Weights of a small mixture-of-experts language model, trained from scratch on English Wikipedia.
Size: 10 layers, vocabulary 15393, 44.2M parameters.
Experts: 24 experts in each of 9 layers, 2 picks a token.
Training: a variant of Adam for the experts, 322M tokens.
Below are experts of layer 3 (counted from 0) of a mixture-of-experts language model. Rows are named down (a neuron's output weights, with its number) and show model dimensions 128-191. Each number is 500 + 40 x the weight over its row's rms, rounded and kept within 0 to 999. Numbers have three digits each.
Before each expert's rows: a language model's description of what the expert responds to. This comes from a sample of Wikipedia text that the model never trained on.

# expert 0
What it handles: Name-initial letters, pronouns. Early letters of foreign names after a capital, like U-y-ghur, Ily-a, R-aw-alpindi, plus sentence-opening He, She, In, and de.
down0:519557473580513459566487579445419540509540516484516510464446509490535452448464507536511508610446536513495499553542520514460527523553523511553531544440541561513520449498531537471493452440557549
down1:520570558513484499507525500560582534500491485503520520487517407448494533530504500469490511502527465440482472509503499415501538504531489563558404550519482555487470562465567476508450504525541505
down2:510472503424563552535478485481536458494506450458520558489484469462532523562492453573520461494492467500523411507518482455514571560552464530485483512573538573575460503491556511509569549515585457
down3:455561445491418486480483545490535491494527509519522489490480554514528542468492513523562392520536490461600573492532548512456488505571517504510545613519477492502493446434496542513490534448464410
down4:500584539539455485435522501467562543487479472533552498551499385526432490519544519551474460474457451473506530490469473519459537566508443468526499527442485524446507585485495466547458410536423548
down5:518518512565506476544418496541576452533515600435503491500464541563539388468537537527459492498480502414543523468530512540564540527424469491539488464491474395509474475512529498559522519447488487
down6:477489561485512537504536460511435519490528501500559570502439507508459509522455477474475525557544444443556468471536502451480499475517449529515512542460403533544513511520444511499501471440454536
down7:494539495462521458498496467506450501532532558480484489489507482515520476455536524496544465441444532405545470465470488539457529516456430562562520521458536517503534495505535592579488509522463508
down8:572490513493454531503458503435477468476530481513611523500476518476477527429510504512529544526490499454538510460513436469505510522407461483500534563491487545505502563592486544484507465466540565
down9:482523519485516575482487513535542555534487550437529511470484514448507530419514569581493494552563513587533509538506496442522477511566585538496474492529514675498450511512452471429499511452500505
down10:510576494477485519475484410487477486524601508556441477532467519572494440471437545493501486466453413541504518541558554562498538465520489473498477557508506494512510540534508554479456538492439466
down11:474516533511513419458539480511469476440529463526566534428473491503488527473531410508472513485479413517504523451473462515507547540451551461502525485513489514500506540574521486533521460428523616
down12:424479501503481508510520512543477510503459548394476477443492502495488506474498449542478566524566533528494570474501534468425486528543477526540498463545471534503464514452547585555517509441535514
down13:473531510583450483468494544437499474463473538516529423540485502493574504465528501518498481510563570487451435475473490535507593473401533582505546451466512482447438523501507529512449518495531511
down14:484450455503529469490462470462461579577478568517418500479594436489413542495421448508564470520483507570502501474529459443529525528482485541523520496436511409566539487425488504545516501515519525

# expert 11
What it handles: Capital word starts. Single capital letters or first pieces opening names and words, such as S, K, M, N, as in K-ranjčević, M-aldives, -S-pring.
down0:439471467504483499526499446583528536463484438600467535426526507419442483515474562507490479530508428540457493492511481534470557527488475477535522466502523467482496543433533499500585547538450525
down1:494472460470529479485473511471500476599440507523525553547529518528433470523538458575458491488579558506513544514517530513492569570469537521480481503530472420514490547450515504454501477441588492
down2:475457499441512482534493532523532497483523508475497473535388566501534476479446503441515528486547536457500465497481482493557477506515463498450548467477565534494528494549498503438534499465482494
down3:435431523462450530453499488531475505470517531555528474535495616571520488556495531483537463526509523483553503481478532489525461541423514500520545528525449451497511534458519472519545596457496540
down4:436513580492544522497452467499536484544470493486553496476484544515498482447495477540564567440503524501500509538584486519529505474467524440498476495408497572502547525489484430483496423443481551
down5:459540482538519530490481445555469523465458536587491475537462462477470515504505498513472472477453473430555496527532488508537537481482476489562558471505577495503524462519553498546547495542514427
down6:451405461519617453482505536489556537505441561535537485541488558466593492470468463483493465460438516523433520557492475482498505482460536456555525566476497532460533516491504521532474486535533465
down7:550498497509483529500552563471449508475455523451522461451523489512550489491513488541498487500535555472480527503537527527522518546507437497496532552569504471511561486499498555494402529509523508
down8:442506509635478528504550435545407442476453524525487463532529509528458499486585506543485447487444514507452487478553527496535503502461478499500525432469490396510523464475475495469514503588492573
down9:458390516404559481484496512535493447514457559494501565460535547528457428449417479547473545517420489478555432537490484386482520498514524548495576439492472508499529457526492504529489527525530491
down10:509499516549487436540495505518520514428427453551471403475534505518490513519471528514577565470532469558440432542489473498483462541577570572468483493482525456550493395446534461466429475447476495
down11:590508464526518511503462474536545555496601529603442601531535448530505510505398466449539485451467492549503518505530438523457460519510516597513483472501508469477508485487441469472561429442469497
down12:507578454527451451511486483501499548462519467515507481524493553487480513458543505431515496465512498542532508528440513460499525501569526494535517474484432478517537532538534523541538479522512521
down13:461519470467470511499525474445481496595540402483568484526557482571492506429485513517517455510510473495468460497571518546481534542500415464510525459454486481480498533437515513546500494466529568
down14:448456437573541425520462512449565506493465433549485507497480502468614514536443509478497483549483531479475482463493543514509424471531515504528436494494543514475528597500437545456522472537524491

# expert 17
What it handles: Digits in data tables. Digits, decimals and pipes in tables, scores, percentages and dates, such as 14.00, 40.2%, 6–4, plus some sentence subjects.
down0:485573528486418554535512497454480489474510479501494514535514501505570484517571460515513562467536422482511539514446519526498481502472436453500485486539499498500542505510605539512469489492498528
down1:480468572532514509454489551498453532560486467534492488535454440569443406485516479535502503528468472487566415460528469500492442505520506509521516482420458450493490468468489518471505543557511356
down2:531522476458574573549562533469490500456543505455529526503485540567505512550492477462469592539543492483430459494516562468470506442483484459525556537500524522530540461545527555546457548546554545
down3:514435461493486526479514520443509520442529466554398432495444541477484514584525589484476475435429471476489436455448507492542446443455457492486514505445556521536471489506401513478480501492496510
down4:454485467565576472457457477536494428501528561511519508477485482556529520450472460556417552543476536517494475549506493504504554502485467536436481439506534506589389580446501551518511473525493523
down5:463538536508472495486474473483537457530452494432502545493513476497504486536562476476422587449525476497362530507422457440457486511472440456473505469483571552480485486510508545517482481491509464
down6:542504486515479428438543453574527574445451464544474530539485496465515580487539475508538499524487484560523512522509453453526504452557391494473551483498440498465502527512517409546468493564527513
down7:484545457486545472501489470530466474544467418529542449521465476489441505398435498487512477499399490533463484471475511515491512453527546507508473570489514467501470526464448487410526396501484549
down8:498483450470564572541477523506492421459506484551536560577479485518540535554413412543553448475510536566501450464471583491510505405513518549469509439515484527550531524545456537518373450489481531
down9:581501489487496460460447512506444500492535564516533517490484495480525575490487472517568549491539493502504458537485553546476460572483529528474565529510501449503464484502514525519462412542491491
down10:556535588459563498445516442547514494404529533463556465493619443498466486503514483476510461473457533486507459517504468485521563548547599531447536554493444448510520496471471516469495430495491471
down11:531459541482454476514469531524435511468507499560469475482499522565486509499495537467459429544527568445541524434502403496578567435554529559483553459454497451549497531476488523474439452522514435
down12:455483500529476487447505465462496456478441419507462545531500499470402545475463497534481500505531494450495522509483501552510444479481582508469458506476504491451555489551465507527510488474558490
down13:508532499453554526551556474431500471486555466594515478499455500449475441512542493517553473473462527554489487437493595496529453475541428525383557454482502503526466498454439526510498435478549553
down14:485545534489480524486509581454549421487516560493530490480475520501576536489469409484550443524411497455471519553478513403522520515485457552428588468450482462526421511501511519482491511549566463

# expert 23
What it handles: Math, code and table separators. Symbols and separators in formulas, URLs, chemical strings and tables, such as ^, _{, ://, | between numbers, See also.
down0:540502571561420520528458514522560526467499443494520519537500472555482547528467541469541491627491481557439513514482449456531465450562443530513525578490518517540478501590517551488502515514508465
down1:547546456512507523507446462503562565451545456554419510468551488515461517493490527533432521497368474593536555526430447499526480512515528546465555484477513476438541511408562531487477507454491458
down2:517486398460518511471463557520481478465506445437441444520534547562503460481461582529477481484513501516456498454439498531519522480452449497409506391461472552571510496510487473528455470476529477
down3:537517376517449522490547467441557520428501498495426439485519526510459477451434515456490502466487467464461470454474443499465484416468454478474459537526477391485489494504467480550538511446550502
down4:497508477532451535556432510527497493515459506538469506460473477484561544465427505466487487511451506497482481527421469395509593528507531534494521461519497524492493446515578507512527586486471481
down5:528493538509463500412486536499451407472542540504565624477514483514541472465547548483523501452536507543562451493489504522468566504514476448562505486479533601422609429497485482549438517470451545
down6:577526515514487481559507502509465499519541517427555545517496532472451491525520490504432497528487418494463493511479558493492490487476492473531497487531477528540515467476495466507474419520550539
down7:502597556537556547463477481477513464492457503500476595468469530514510517510471507477563492535469540587557499460558559476547509564455531491553497518493491476503458500535525517496550456497468517
down8:446491420420544525434509453559439476454505500449440528554550508514496478555471492506529515472517570509522483471525451528476509549586537430482507497566499509523545440461472478560483470526509515
down9:494510548412520545515468508429485521510516393485455501416528489464510512525492525549548520572487456445386514543509532523543492586511566512483527447571541493517530510496481519512509499560482501
down10:522468478503504532509509515559512497471515498439558477454523447450494483558522514466535474486484545602457468462476467495473513515528492545458441508447505525523510432585478484509471483550559514
down11:535532577546560476499444539477515554456495464531551493509477522487425552514524447509401490503548457541482486474419498471446438523509473556546459543477495490602459533530488481474460538464457518
down12:519466541525466476517520510506526522532513451598481531457487516489423453481518420530607554490537446425525492563510503486511474514519623509505449490426495501539484565486496447539526499481450443
down13:483452546492460510562548477487465479447512503471519529480487476550540498469506500531529552490509538491461516446558495456580570512510480513512496507468513443485526508519491499439464453545525502
down14:521483504488512491495537490546471519450496576531476515483556527495541439453533535437490506449579463448434475500443537477515501433528579531524445496517467482526476524503568452477511514481480421

# expert 3
What it handles: Conjunctions and commas. Commas, and, or, & joining list items and clauses, plus suffixes like -ation, -ic, -ated, and == heading closers.
down0:580475484481542486493494495517539457547488491491486493500552476514461473489484474491515510506454521533514412420466539472526500464455506539496512482520467463504463525507469516465427501488483427
down1:480539550493412518455524449565510506501467526487447505494472504533502524529453491485485526466483501482504507511501430466474457538463492560523461526498506505514486482475471524483537492534507498
down2:499445523357432481474474578498462477476489422456465468526575520453492483508474507430491523530439515469531502473512497571512527526445493481481530460498508494586576443501461508502469420552504492
down3:528483462445467556496471477496466527507498517508559535506491552483482469435484461472501507479465512459446440543531491474526467535482608488482578473462551422446486482491544525498548627566453524
down4:419494512477521545499450531462489527570522528532444554521530499486517561459490510392498501446504427512503433474549447431464414480520498510490636475487491523428460507492530531591569509498501523
down5:477487516473520517556460546457433540513473509459526485500488462510468413502558441551505505496513442514549564514490507540466497485449493508458470561534542522453529490498564481425455523485529399
down6:500494540444445465525507480477481518477459475455513519520400513526479473480534469480555494435483497510445493474500503538431508540528555511464453417570487492514490556481569486472543449550469480
down7:541510465462491475446464526442469463580535523553489438521516430554589444515557541447517513511475444494469506531562555565497549449451527559537500460551522506412444496480503489532458473520449506
down8:493519542522544528548504472509484526421520531525563483552519450566494509548481541511413530520496561470525558491562492446557496573531516524490439484438555529530576507542566541532567450439432466
down9:473504492531527476482531503542532496489561512440547564497538444525492554544523558472467525519508501466490484504514528415503486502424447528515473495539467475448512446568493507501518535533452441
down10:508530488476473483514568482442472454493574531477455393530516574566539465526520508490531484442478514489483419499481474448536569553491517553451484471562517490472470518500480527424463496532532522
down11:498507552482497541533561420604451458513532502545525464508507461484470514456552483498496452478483539480509470516470468489526511437481509484500506477485544517576444480495552443541508518518416478
down12:540483549460508530507494596570408475496449508432507441507533524426524479501439524514582430396476450595505468526507487562524466530530532456479473504530588542504474509432489503451484533476492565
down13:462485502547576432495440505490520481504481556439502511457502542469495495469487491485499570539520559482517444514614457513492493544480524507551495453539484581422509547499425535510405492528552514
down14:468545542529533496466489549539454548467417577455468534506503494452540510451537520518422493512550470546544472467505491505428490531555473448581518441540495536463544464489463546443397458523525488

# expert 8
What it handles: Capital initials, list starts. Single capital letters starting words or initials after line breaks or list dashes, such as D.A., B.A., P-iedmont, In, After.
down0:511512559531439518472469450535517509488493517488514538531479512486458448551576485452450449527513482542540443534507514422468525528493522459481457428544495484442489426438503537541542515429467495
down1:514536438545529488516504518569542533522562504479454502513460460448484482435475520413511571492556466548514546549478494550515523525467506579518501532563454538467534531569471526450475504509571498
down2:468413514425466505513462545505470436544472468494447486501554479503508422493491532520552497466467470516514420446459461569525509520429558531487584522527574493557509514514491505441470532512539442
down3:554533473530508414473449508511477490507482548478519574500458551491525536566462448547530541545559524491535521531552493441487463511494520526567490462473465477492539538504499519554510423553573560
down4:471526560517447478483402446572622549487514451466504500598458451431496504553486480493548487543519465494470506535473536493559547526566533571510533523470446487469481491536507463554535476500545503
down5:462524471444533495542517480519473545541521547490468460525446474514490420540567519420522540432548513520560492443469519510528530519462514480435575466509525467509544441440436463465514526467507468
down6:514451443469558453533510533568541446535490481476484456510576502568551474467537481463516513394460458498416510521553595578513513465496573484485458479503517511485459545494463469582532564526499437
down7:433533528499418556608463530535449524466509555444485496554483418525469554459523473490447519550541487528505573548469539550543463533427519481519525413503505489480478446486396442506474473550421495
down8:416549449510477524444514528450486475514483498504484554475512559509583492535496514529507443490505555489529486521508484500442450510428465508445485500466513436484468462513534507497488555556475478
down9:447497559544452395402511535500510537539483541420503456502454535492458505453522432498472560575477569532519468470544466473442442506504468504574535510436517548524479507510498476527526498497535479
down10:551427496516525424494503494468517574477509467494554481526550497454445467538455489535453526538465467491465474511513525528525484472532534478421427474522514433464485485535498466499547560522469460
down11:503472504501579519559478550526469503548460484499509505443480561458488544498468485451508460468508467476550473521454468550506470517441575450527542464528470436483516464565541513486543459535495507
down12:560527498508467482425474529481505536500508546511446447473510470468545485511494390439459483511452500480518581550517476465514502464584508532538476512471470510433519483513494474511484492510482461
down13:446569499542543456514467505456454518540472486509482420479502497497598507482478525532484545460453469486572492483466476545511481471498495523578592566475547466564487518515452484514509504500488539
down14:610575498489491461517432494533496524476471504477480485532497473470526492499506415491392515519564545463448477529447530495492465592456551474484550498511479507497520484605468534472485493527477485

# expert 19
What it handles: Sentence and paragraph ends. Periods, closing punctuation and paragraph breaks ending sentences, captions and list items, such as War., Rights., history.
down0:474424508539443418510507516493464489525442457551510553530482553433511533507565561466491511492460488530479477493474477477476486473486416451523516520562512450436434478487451444474523485415537563
down1:509585416497582517430445481543463500447571466546483458539440540543510534550434458528472471490502473447567516430469478452472483504529536481435519476502452521548515469538570438471550472488415534
down2:580505538544498521517470520528451583574497471499475484535452497560522524488506451448479466515478562471541462490455397434506440500486472524506516475498513514460450505521504477448510479519532518
down3:500510522525486474508548473546553496494495563541444488458600483526520530486505565490528543526486529514423563619483501515518514424486527561565547467466525441516556518528452506536519521465511510
down4:555564532508493566524546483476458526501541495474551537468453562540490500475477499478435488529509516512539538504472501500488517447610444502482483524471548486455440446539515539516560430484456562
down5:513534500542504540469496423451512527460495522512498537524423535467517497465445483415526490509466527566441486406512560518533508555533526558471448539579449520519480556491452512492505480585503451
down6:548514444506499521441523499555542555456521565480484513493552528488554572496486518516526533503478515533394425578487562496507539445462575442511513574472511545514580511490436533552489482496470494
down7:511491544465562519552465405444464480517448451575577434443493525567548523498525532520464457516461555509533513518587488500515529502468369531469496439510530558577492491500573480511478498515499518
down8:495484475537498468558417505507510458410483515523489466458537510416513477563531560508523476525526521479493413525468511512523548496506563439551415425517492527530492464452479494566485465442532494
down9:540476536469592537477556495484493506570537487432425503472425479485532469567561554532538536491489509478548511491502452488541541480505513437490518504548534538495454551554511536514540458516506456
down10:501563422461516524518508524471544452504455490446539506471415487547505455453522499525549558481481519524557545461510461461519523511540541478471491468473489499560509573562457473468482422512446519
down11:545479493549521460469515517515467479404457494509501523489474459464493526522496510535491558498537450478507546502490484516443538521446490528599411475508517414474500441539520572498537489546501461
down12:430443526486541490503498596502550572462480573484506574494454517508455546467445598516431503536541471477581532590495468527436510461551455592500469458515475517421506552488514600481484463450563462
down13:555495501444507579523512491469514534501534463532477532477507514484456492457480483553536484469499497451516524506513506517508482502477432435558546540488456540478567457571509471472505489488479526
down14:568509532456488477483389488483495534467465480537523498581501477512500509450463455579440488474538452476498548471466483456560425475500452501511522490519533445444466482591448448480567442497484467

# expert 13
What it handles: Foreign name syllables. Middle syllables of South Asian, Slavic and other non-English names, such as Z-om-ato, M-ush-arraf, Gu-j-arat, Sa-hn-i.
down0:435542478551478450557549525461497453414494462557534584540492521511425458503431490447514468510495453494440465547567533463475518528577474486494462413509502463464516550447409455572550545468542581
down1:451469459433488508449439482479497497501464447427458511469496543499512430434468471560498518462543557452525501467465550581481429462534490426553468502520466529376420523524551475425499499472526461
down2:440471483474512571464496490456484452535464465474544533497539537538472407498465550472473536437500485527470524523439421598512497527436523454469521439484524448491509524523530549487571443527488547
down3:557495455521444573506429458491525552516521430467508509524535465557574493494434512467456487469460512503445551493542473511500530479506495475564482499505524500498443552515555488445482476445505461
down4:480495488502570458457509445477528505500509505513543524469512591457508525503464525508472422540523465506469531532481546468523496520487532563484490482483500503589528494514579434563499456486513442
down5:512505495454477456599557492492479545563403469444426599519503547544452486542521508504559460575480553465577468482488518523507469540456445540512587470451511514564415470507450461399481542524479537
down6:469497489540515412444453502480440564530504528517578542521457461469452486560479502542463462514457582483579513521442486422533555451493514510442538468493529449486487511493492551485552575510509544
down7:508490526465474510532469550532535460474534581429557508453510536443501520452502524482469478500474444500488504471479503542506479447503450535479485503537528494533455547493519551472543539450430527
down8:461468530475544501482547508476451472488502437442514459477566500486494450526500510459458462434544403525541540489485481583553514489519487479466532486499577498489452479530513501561445468477487511
down9:500483493447450540535473535510488460505520498459508519474576488405476398545509554568459491494546472537457473532555481545488395503465563510519428495439514478492547545554485530482466472481524436
down10:544421490490519498623481413496474513486536510498523515549432529537535500459525571484508509512459496558535449444500447490492502454464523514497508504503526491459498492507574509524551514483491543
down11:506465427504475508523477560380469447470443456486541470484536541475472517483536508522536551533573520492451530442422549502483474524431538480573532455518554531541515482475500462459525423561464524
down12:480427537589480478511513482455500494495556550493473499541514440573511499458507462492528504541459489483462470514477568452533517476519484545549387533484508419565512449469512403490518583499496487
down13:537559451482556517541462483462567528478451442517512552524513507557525519487408505500516542476518398428488512504536560477533537492529508465513495505539496563528431435474496438531508497426509553
down14:549583528443512456481507427468418503552478447555446424498470491523467553474452524431474426508484525512522604512457538476511613452471532450507481487451484450466533536524511526444473392507509521

# expert 14
What it handles: Year digits, clause commas. Year and ISBN digit groups like 022, 982, 978, plus commas before a or although and verb-linked words like towards.
down0:438521538433474467510484560479516462568545432430530570475496464515615536536439484488438542500448519488517502478561443508562442481537461509562564430526457528526480542484480519478503478412554448
down1:529485463387501502433467489453445511433468509448486513511539514566444573488455501523466511490491496525453530535531492484404530527491462501477473504530521572542500445495539576496500516464524472
down2:530454545496580527485499572480499596516417523445535503507507500481574515554456490523480515491468449547551517521529516550458515509523499513495535506532475572521472488476496520512478482450511486
down3:430546537495524520499522549496499565501551469455529474431470475458546582522438535512453486542499521469502473521497562487504449467488459614502457518473457528437422557517544483568474504498504482
down4:424479448492466510536534456550510446513528442528501502432485500537512512540464558519494516474530510496528469475507497451436553453468477541514436422507477475449526441508481513495506542551485578
down5:480482476466420491521435506500502528567503464472526555503452528457563486507573494500477553520433544472552424505490489481459541498436506485492479513525577483515485464494420556431524506404529455
down6:505507480588550465481427465514503511508511486561484448462491554502457542471413452514485533593523501564509502551518528551489501507490410539493489482497481507423515489455494515533463529506511487
down7:514492561460492513489412443472523541467543470558514554463548458501484440495464491454524459536443526515528417504552444524504530564536514464509531505581561528510478563471494429484450464542514520
down8:578513526547505512460469415491518539505514500507512537535466510551468530555497490514503487510537524482501535479401526446520499426485477539516480547441449510413538510435545508552403486534483548
down9:516487492559531511501465490423537514539503436535485503512560466508468480490456475422519574484510497481436490455510496512539527516445492462519487449566491537506485513521541539500480539612398539
down10:490423551528511468493501492498448496450420527476424538415439522535523485460571481536523548461469523451523478490482449450467547582494459504555499535470508488442570495541549463526466482496479506
down11:491486451521462435488502437552513483520454527435541423572484521521527508465489492510502572520452541527529526432470506500510468533529510565550465501511481554513482447537558593496538526484504514
down12:527498531461539498513521485492530431499538495540493430510546531597508394493513409483473429458394519444485547500460525438489443523456512460472472519558471474558484418517507542494446478471485520
down13:574548507475485468484505527503573573519494453511486474550517453563506461523479518485490481454449545485582469501572439429488460564578468541505503419497503536565437406520559406495540500452474478
down14:600507483491444541482534449512446433527472450511439553517500465511475491558528506490532506430558517441482588555473503530467460528464479505487497458479476461445566572563522570536516496492494475

# expert 21
What it handles: Decimals, coordinates, first names. Decimal points and digit runs in statistics and coordinates, such as 78.1%, 153.4, and common first names like David, Richard.
down0:541468480477532509471460481551539535454511517527501545526442585502508509427547556506466476509480527579509486493466538544420544488503524497553483524463456487503498505494486557508463511427491515
down1:595530560528520558497552485564499478525515533518492487506457534502517475546530495459500524493599581549493490507477483452498515540453467492502418531489493438516498473436592508389572487471465480
down2:559517537448497491527487472581575539466469479505498560511537541560522542493607523441456502509508539482516522536406529459523566522530464493557511541484451436470529406426482558494545507457523521
down3:500426534509519471486443511474465535524564490452517528556480491492433491488574483473553493423521571503460491527470462528502495469518519520497556569471468511578488492473485564543525488545507469
down4:540486477477555552470455502560409447441525484521520514533526513559455460558470500437401492522499599507502509484473480428510519449435498524585529534492465551546527463480549552458529447504557430
down5:584432546497515474477497490494485572550488518536543537488536442545500566511515404501539523567443537484590480409495463523475465589486466530516540467466572538526475464486439526493484545473421549
down6:463482456553473494444540554506454479548546478472520457541566529491534527507454501518597434530548549527463525534524505490523461506491480552497534569563515606541517510543475530525538464485539573
down7:478457559551498509548442550459520528491564566481473467448448489470502493461428434433495513500464487506503438491511445509489513484521562540482556450471476493489531537528545523438544490444564518
down8:453448529427563482457534556485526500472453506444537563557520548497568522515470504524488528494476483491520390507461510522521511556486544468523485500465503604542521524498516536500559531543455544
down9:492517483451502544533530531549405518483557503444481525464450552569527432502535445429542551547518499506409461416467457576477452519458526512522493475563500579482502553526509470516469497457589497
down10:514519540407472500547563487517553515462523441524460536483493464469513491450512439527496466578494446509530456483502486481538435524570467542508477429427542443486451540498454499514535519497486542
down11:529519460497480513436470466444530499486529494487535490484473443498443486485438546472478518481487516475493508515464513521518551472500549525478469553423489481544470505501566442519518534562479550
down12:532400536476524512476525596546473508587413508450567573541473472520534497517495491483413476543430563511512465489427459502546474436435482436552545515567436481594454494489549552467437575527468565
down13:548557508469472543532476486443462471489520505504505540490520494473537552475403575497454548488468537561420459540450535577477442451450500489512531524543514553398540469525498537514526451505494573
down14:516439493423485505493474501518464484501471447411455471570545515439479478553498520503568570494442517468494562490552468567553503532482477509423520456495504490477504449478480543496462517488554518

# expert 10
What it handles: Content word stems. Word stems of verbs and nouns after to, a, or was, before suffixes like -ing or -ed: develop, design, recre-, enl-, support.
down0:480474527557427475442486511479495467427504459515523497514455518608495504434556518525552582583468467526469523496497465598508493458485500494479497493477509451571489528473528506491563512462479446
down1:490485419591472557539550561496501483481569573420543496472476494493480507509472520475522506574526496416503502488504512470526498440486484501483475422493516463513541482484509466473485555521496505
down2:473492463530554496519508518525509500513563560540526482549507576447564461512533502512524480453448478445497423496545544527481458469499524528503492505545464495529436537503507487482469478560457553
down3:547497482468565429526511498521528550550547537535489497458525524507548531523470527502438549545514456520462436447445528497469495503551538561515481453477459527498471488486548526428485520486450508
down4:586459514411540510526502538420467493493524488443478488516480480465456448497588507483554468523456470537517490540444459500493546542469562459553462497439527566556538535453513555493494521547505546
down5:493494492530485439528442510550549491547471456571470477471504432546541477494511546530548482459536472519441441491548495537538504519515510533505481504551475629455476510437534482526480546492440513
down6:477508542504419449432522536534519544555541510470479499507491463531584555521488502433542585540510541429460504479588497461531487552497479473491547538545455492479487540561537528493495574545570525
down7:451469543508536489480485511481540516503441516507559496494530493485407467461477437536510468492496520503483475509556454451518507540508482512419541529428536513510576464525476458517524452602527569
down8:528455446527545518534520452515502425490495441490536489516507464436508511451461516495473470481469478448515539502524552442533517438490493448489501554596479480539526455473544443486546522524501525
down9:492502573450554491523445532492520419537535516495546458478492418484542532392405487436459482448503517591512574445447533482494537481517456527545490501539486564498519491469481421495503439533481545
down10:483528496505529493529495499582523568519511505591455477542521587498466418381541500388512480495419478500498442479488466498532504455453560508514499452562488505522494479521528512517443535493529439
down11:522493519567567535545508490505468546439575570542479484442440488474468507560572470439450518529487491556522527526426508494457490563514393460515429535479515402534438499443478392473519474468506502
down12:523471605517479469509464520429557521547558509486415447495505428504492541486516486472444486560478515476519509452472490452467449406485496552531496500516494530513486477467476472507499551458551585
down13:527499584496431477505532496429443497486590614471530498598502421489477463508493540441509550544564494537433529483485521574519466541432492503479507466498500538528469531482463511470466521526412511
down14:465535482565462488469479513482452524500505415589410468546491522406507499535559524531434475501553487491494463532526504508525505506476540530510474497483473436551536563492583437468528543564541513

# expert 15
What it handles: Prepositions and word-initial stems. Of, for, to and opening stems of Latin-derived words, such as dis, con, pl, ar in arising, Enc-yclopaedia.
down0:473437452497539483463547595435461507493542511418513556547493527538428533530507425519516447505466483549543418551529533525510555562538545536515521495510451491485543479502500500549496511495459495
down1:461499497473496489522556506493501480474473453453509510508541474449416418557522534496566462469450541539507566470568416535496525495436540555497445501479513426555521525489514448519432498559497445
down2:559483515479468476519505478456451464492501592493531464489481536461530500448510547449552490574480540513536385397523538524555542491479511556581517504554572475503498512407489513534557455435545468
down3:568459447408471409476485526408441491485526545465529533595538471530546546488457475455492480507516540529482506504485578493524444494510495523480463522491492537562428498513546455554488546439481538
down4:542504487458504477475526493537589539466488565519523430474466499517462524583515405502512476526510507575498545484482469465507509506444509482478500536520489466572506488560444470488533523491501504
down5:509472446452532507494541491615443502503548542534405532476555500569479424460535553524505470480562593421476552482520457411519568479486533469488542611517560473513431481484465514440449509546457480
down6:544575513512527491512471423487506483518490480569469371562479460481566512454503551533470501541516417567483532452574401526521510469489542501538524438478533495484487489458466492482485504471458547
down7:482405501512518514507560466490506601495493465497463555556498496442477537493492570485530478530461517526511471451485433601507515476462450519593506495455453522475515515511493445453482462514506470
down8:526532509552491472476463517538524563475548517528570541486565519529467456464503532512437541450576505423451525499523518403489444533526529529410592501545541453515538452533532526452464546507489484
down9:491478508499463518482525539501448540497415499517438536506405509500558512493516445545482466502531531504513487455504432501479436526540537414520456508397484530470451460553471494527481457557522501
down10:453546486516492529425503504483499482484527513516409492443435502475491559464466446487436568547495494490468508539485437574415441463538511512424484432496521443527492513516584456550494500452547532
down11:423513490519446492486516542477465487476531454484486566567549539507445547503512422529494525533578438524538518472525546527431498550497560533515505549558458527460494563488492487462525533477500553
down12:458524485486534450521471466451433535458395456510455535478608477538524536529492517484528605543510480434507518502494442553495439469484478569555511479541456487588517536536471480471518522490504518
down13:466437555465510525518505547479508524552457525527492506557515608484510467483545494517491486479465428460585507472505447510546481504478507527493522470453518512493563505534547417461463478517525506
down14:529532564560455554460494499450449439593460515506447527543598543523553445558485512508577428485534488506426531456472481499432583471534432576462482469462476494479440523555445502469479517616486495